config.toml
num_hidden_layers = 12
hidden_size = 192
n_experts = 96
experts_per_token = 6
d_expert = 48
d_shared_expert = 0
hidden_act = "cubed_relu"
moe_layers = [0, 1, 2, 3, 4, 5, 6, 7, 8, 9, 10, 11]
router_score = "softmax"
normalize_top_k = true
routed_scale = 1.0
balance_loss = 0.0113
balance_bias = false
router_noise = 0.1
router_logit_norm = 1.5
init_std_router = 0.0158
lr_router = 0.000593
vocab_size = 8192
norm = "rmsnorm"
norm_eps = 1e-05
tie_word_embeddings = false
optimizer = "soap_variant"
learning_rate = 0.0054
beta1 = 0.95
beta2 = 0.98
batch_tokens = 65536
max_seq_len = 2048
train_tokens = 354600000
max_steps = 5411
dataset = "wikipedia_en"
Below are experts of layer 5 (counted from 0) of a mixture-of-experts language model. Rows are named router (the router's row for the expert), up (a neuron's input weights, with its number), down (a neuron's output weights, with its number) and show model dimensions 48-95. Each number is 128 + 24 x the weight over its row's rms, rounded and kept within 0 to 255. Numbers have three digits each.
After each expert's rows: "comes before" lists some tokens at least twice as common just after its tokens as in all text; "mostly gets" lists some tokens that are sent to it at least half of the time. This comes from a sample of Wikipedia text that the model never trained on. Tokens count by the router's weight.

# expert 52
router:137145144137132118109123136124118112099142112152116120112106136121106124110121139113120152162121113102132104070120111124083155131126150093087150
up0:138156125114127122160122118134119127130160129090085089155130158169180120134093162121155147126111103102156125120121109090102110145155131164095105
down0:075140134131110120115124109151108162088106151151169158132075156118095133102126143142139121128192129141100127124082130158101108091133106115132152
up1:197156166088112162130132089121122120148076141096109133120098098099144137083105171118140092165117141147109088101108138119127143137143165112100122
down1:123151153124124072127154071102123128096127100129132153131161143102141159052131123102138114089116154164157101175090125115145157128133159131130121
comes before: " ", " the", " a", " —", " \"", " ."
mostly gets: "',", " including", " scored", " defeated", " finished", " After"

# expert 12
router:156149119128147120170138134163077144155139151165070123123110166151132140130131108102116146138156094119132129118113057145119180125108132111124150
up0:149152120116152143138133134136122068166092141139151163114095125145161104112134141145109087150124138145138104135076144129136131167117117140175108
down0:163163163150108142131165155174116098127156136144135133150127137126168084103158076152123145137121129135148113136126102093152158109120122097108155
up1:102095139147116123201147112171171124090100139153101134121128138146158179121149107126106141122140107102079126094157135134120135146110152117104115
down1:125106129122149120153136133123141132133112106129177148191111119136109108110164127153155128121123121106130123175119112176138142148110131128128095
comes before: " the", " a", " an", " his", " their", " its"
mostly gets: " into", " have", " took", " being", " across", " with"

# expert 79
router:151106133110111091117151117124155117169126061122152131131110160101105111164120105136143120130107105133142134092153152146142161140121129112177099
up0:131153159115099081160115137121160150135152116102121131126136129151086146164150115136154123080118155127146147142112159157114127157122087103135129
down0:108178121155112102120157138153109118139145143117157159139142126105141129123129155140144121132121121109118143148117078082094162112155106147138155
up1:140136140158136130120143175126084165137120098156099121090112172118113107127095155145108110124150133127122120110127112089159136139137171097122086
down1:122143100113142142135129100140108119117114142141079154118151114129096185104142144139154156173112135108107104146152129119125073079117144132115161
comes before: "\n", "The", "-", "2", "In", " The"
mostly gets: " ==", " ===", "\n", " Animalia", " Notes", "|---|---|---|---|---|"

# expert 28
router:130127131111126125108123106112086109125131109101148108121128136153133106118126167150108139108156135139125144113112109103121135177139117158126152
up0:130113137135118112158096126121172098107127161140138172129153159160113113109127117106118163139161182156141156149131139120101129104129143151119111
down0:146155169150110116119132130113152116146088104113126150095139144111135166148146159129131083114124149125124118134150137091107137081125063130183152
up1:105124142118097108111133075128148157162097161150120105171156094122124119153093129138150095120097098117087096152157119153111115115136082161126147
down1:113118125085081108122114125136146101123100143098123144141139128155145148159134121117162090152112103127135128137156120104121091125125118169113130
comes before: " |", "%", " (", ")", "″", ";"
mostly gets: "%", " km", " yards", " miles", " Yes", " cm"

# expert 64
router:097132115169171139132156158164137135108089114147110108128100157153127124127139076122123135134114121111113109131099122103080143101128115110121163
up0:116154053147126165157116147125159102090149127108167104088129128146182129160127086063159145139117120123112081184129158117103103146145115185110138
down0:108127126132128153149149134113092148129114109142118102189135147097124135120135152111074140121105114191135134154121099100108128126155152086092168
up1:132158135101118129126126127116177107110123069145143097172167085143147155153139124118137120175117087143128163149135147121112089114162148160196125
down1:122116088104137130085111117096152065112089109112146118127116171146131164101167124129110145079130102128131188167137163161143109147135138177157159
comes before: " the", " be", " and", " which", " a", " but"
mostly gets: " would", " to", " could", " will", " towards", " must"

# expert 62
router:083147134188143109146158141150100129116087142115142146176108143105137094115137128130125128165115074162098133099143149118113150117141127117089155
up0:099130137134138150107120135096108127149134122102093097107173141092194153154131119141117128099097114163164146128143148089134106082149162151121137
down0:115148147111124175151166177163136098096118179145138142121090118128137077113130162177130109082141131158117131125100132120086152171139199119164173
up1:185162103128148112115173103096097119133092148106129149116125135105140130092155131114132095119131148111118118118121130115141109091119147173160101
down1:135110119109109119075106131112087132145150127153107138121165141141099127084094137102087147134104109130139127080081117137128108105154120149127118
comes before: " was", " a", " is", " also", " had", " been"
mostly gets: " he", " has", " they", " was", " it", " she"

# expert 43
router:146149127110103144150155116156143141140121127124096139121109108147078094116150145098089108148137127080138131109122131117098183109145117141134133
up0:118132126141148144125127135110127106103196171118132121135138143044124131118126086120138096090136152123151161132160114110052150113130166181128132
down0:124123126140152107120143161065114122118184143167141130139145144134142107138142149131161130148090138113136104153112137153160113056110146154135120
up1:147119177138096116107155106142103136150146131129150135109084115098152142101145132105171123156160110130095111141114140110111128135085138133119116
down1:139159153133138121174128115113120138107070124116126105107089154122105140100105147104123158108133150133176123086104145121115159083104090128107114
comes before: " ", "\n", ":", " \"", " The", " Total"
mostly gets: " =", "=", "|---|---|---|", "====", "%;", "|"

# expert 39
router:168136119114132098177135119132110151144151151171126156119133134176123168098135160132114163160142097138144099120141072093145125131124119137102112
up0:135117133127215138146164106120158141162143077113115173149136072104137112126127122124134127120169102098124083079121142089124147113117157106130132
down0:119164097161153134143125116127126133154173143107123111099132143142126134088175142144122124132122156137161141181131085143171150150140148109094182
up1:107158069179153100185109133104156135122132129145154127133102168135138152107127107066101117140112136143107099104138114141102105086125125143153131
down1:131142122105096056138077144122172135135125127068152131116135124141118143172171083125095138089118150096137139160169136144145134168135111134118111
comes before: " the", " a", " to", " his", " in", " that"
mostly gets: " won", " took", " led", " joined", " played", " received"

# expert 16
router:163113122111128161127137133089088118139125168159134147135100106129141136123135130161130104156130148120115146152120150133091169139151174107127161
up0:144145125094175157163156171146145085139119151070107097103113131106097144108133122098119156102082121127122140128154110132107152167172149108136122
down0:094180150135145135132176136149139151147126152113141152092101161132120132110109138112121140119150116149134119122139097115152133133110169094127127
up1:171150151129117148113108124111157152147104134112136111110107135111087160122105079109151126114131106085125124169133132113140106200117108139085130
down1:118095149080109147134126102145089131098169142107167152119103150105112126126114136119152125138147162133139118152126132125155149090135131122104139
comes before: " the", " he", " it", ",", " they", " she"
mostly gets: " when", " where", " after", " However", " on", " around"

# expert 17
router:157081120113122106097152106172164128115129138104151120120115135155112153131128115153078098117147151112142124101157124124089172154128084136117134
up0:138097176166143145161157120087123158125126149130123144096093135103154160117163116105095087161109127142135152106112132131122109128085153101110139
down0:107160115085124156128150124135097150151146133136103107104107138095121104017096161125089107173139115173131104124102132085177141125152164146138129
up1:126119126112105138126152146117126131133129091144122120165139160136138148114102149135112117136164112109157186130111090135177173106118079132136146
down1:126117110135126134123112122137113142176106108136174128104113097106099143136114145158150116068120164130158165098146160173119138161130074154117145
comes before: " by", ":", " in", " to", " as", " for"
mostly gets: " known", " Born", " released", " Preceded", " published", " album"

# expert 63
router:153132125123126117147124127132110153121154148167084109170121094137146132108152120090113123160123092142143128120129125099133186102153117099098160
up0:114140127078088102120103159157118153118114115137108075129138144130131108115129127136132131110129156158138135113111155131168101113115121125118136
down0:123153123125111160129117111100163106150118129134177121129132134181128132145131131168141068120102095128113100142102094171134172103102134093125126
up1:165138189136176130079135082076113104099148120114115112127139149124161141149132141147176122119110134161159126127171113108147138120156143096141119
down1:118114120125145159112142144144163095098121145113141127069146135146106115129105157128100121121123139169136125138079141134150119107144089106097126
comes before: " the", " a", " his", " its", " this", " their"
mostly gets: " during", " from", " between", " in", " of", " on"

# expert 93
router:121127144104125105136173145147158141126149122182135116082153143074134161118106129127104120136156121126149115151119160118122147174120161098113118
up0:134153143125121076111152141105154100131116118136147126083147083087117103110122135144105160144113103153103124126157160156110123110129133137105148
down0:138097103104088153113116132099118132139137144114097138139168128082120116164141128152122097137112155116094138130132148120117119126121130184107173
up1:148133131086142128109139108128130113125105069089128155112141148116102132149103099130112159152104135125128129127095170144152119156135180110146107
down1:107136159130151093088172126125122119138125118081148125106122105145106112112110151182147125113112077141121156147197151152115124179148141129116139
comes before: " ", " ·", "ted", "g", ";", " medalist"
mostly gets: " MPC", " op", " vocals", " impro", "|---|---|---|---|", "า"

# expert 31
router:107139135141100100145118125130141152146121137134126144133150093120112131172148099114123162068151118099150107084147149153142155124194091154121118
up0:135144144143092150114156150098147121132148146075128103142115120122064157152120136153115112115132136134090116115182149132130110141136106140118100
down0:144167175118118149172157141147077137115115112129137139134125097133089173128132167147141127089164129153116152142132074097122072126146147074149119
up1:070178106119174129129159133148141121139120131168152126178054175148140096123149074110143133152107114137114160172123118146129096153107107146123169
down1:118132110129107136126137119088129152137101113149160166080125127118135146158161137175089139176076136142154104156108134110102153120137137147124078
comes before: "-", "|", "\n", "=", "==", "==="
mostly gets: "\n", " ==", " ===", "^{", "===", " ===="

# expert 81
router:100123165124128092107090108094092110134157156072167135133146159110118124115135109144149125124140118191102127103172095118127125138104164151125141
up0:143158175123096124129109146125119101115168134108133107134130099146143161164144132123146144117160174112144161163146124128113126116155130138118162
down0:132078170098114127135127146141157126123138106114114097142135144096106074173120108172096136141120168123148133184133140127100119134119100137144112
up1:147123143134151162115153133126134133073138168126099157123163111147174150074156127104113137134125116134119122113113126085100088123129125101143134
down1:087139145123076200135138158103130158126136167142135134131120158130136130052172142104138148148141153092101134139098134096098094147138168116106129
comes before: ".", " of", ",", " in", " and", " to"
mostly gets: " area", " time", " century", " season", " government", " life"

# expert 95
router:111144151139184108140132104134130145104122154121133180136059087143109154127101126119134123115134144169101138108145105163170119149113166123126101
up0:139111141128089133107110122119110148128183120154097121133135125118083099133131158139170115110119134137133087133181111125140150138122111176105122
down0:127109101156132098148097122148122176107111107144104156155162095114150115140148131114108129154121130104084116149144101101135107136127169112098092
up1:146124159110072099122109121155179127127180156126129155122125116143118119130137142166138143101153142136096157094106122122127143140129125131138129
down1:091106174125123146082128154156137150109139110114139140142118129133147115136130137120125128123116172177111118151146133148113128135141117138154172
comes before: "9", "0", "8", "5", "7", "4"
mostly gets: "1", "2", "aly", "II"

# expert 56
router:149143115105131093099121122092153060108179122153117127104152121135121126185146129137117111134126151116157097096152146135092169114154118137104142
up0:173093141127137120130126090165089127145118082166127146125122118112170118138141126159111137187114084129167169138133120176143106127062164150161132
down0:153101118107152121105136129120147131131112149132153109165079156142132078099159122096092162139159160114118111112174109091169150128100135153127160
up1:158115147130140140105136123109137123127150141147109196165165126131103128155155120175133111121124140120122119147135120139111118123099084104139160
down1:122106150145157131138189133141096138118100140094086151109129157118120118136105153117069145129127093103141123199139126116104141131097115119180082
comes before: " ", "\n", "–", ")", " –", ":"
mostly gets: " Animalia", " February", " July", " November", " ago", " |"

# expert 40
router:115144124120142123113115138116160165096129126114141140091105112090127173100149131161124134111120123173148125111095073157157115139128103109095097
up0:145081152132131126141138116171150149103124118160175159136070152132147120100131172129162110149089111133122110134137113104110156134139124115102092
down0:158107099131118122172165128120113101185143121145102109156121148173160114099096125091160097106111127056130097093153110137151140114107186130158151
up1:154171107133132114100148138113141099047135121125106117167135150129115129105093093185103182154137109165134109144176143126124137165105189143106136
down1:090107110121074095141162099118161155139124122102126160113145130150146148156141137099115109065147120149122092114131138149191130148097090152128159
comes before: "ing", "ed", "0", " to", "es", " as"
mostly gets: " land", "|---|---|---|", " exist", " compet", " abs", " sequ"

# expert 21
router:168099148096106135099069143135109167129111085116091133096132136144080117140129153157113118117143110144120160137152125116154095178124138130137116
up0:122133129136138113158112112151129165113113133091159102105144131152089133128116106102125137130176122126105137151154119136151102137114114111160129
down0:114112147085111138156095163166137146149108094126131149159120124102123144108137104137115104150106163121140124156125113140138130173115108122112100
up1:120148103141111155132132119128158177104118112104089126149176090138140105111122127118107111124099067137122151135136074110180138153130152120146086
down1:136132168110076146140121145140109168109107115123148136099142117093139114130132116102048158077126144155104112155148140111114138164125133136138087
comes before: " |", ".", ";", "–", "″", ")"
mostly gets: " c", "%", " votes", " t", " Nominated", " Votes"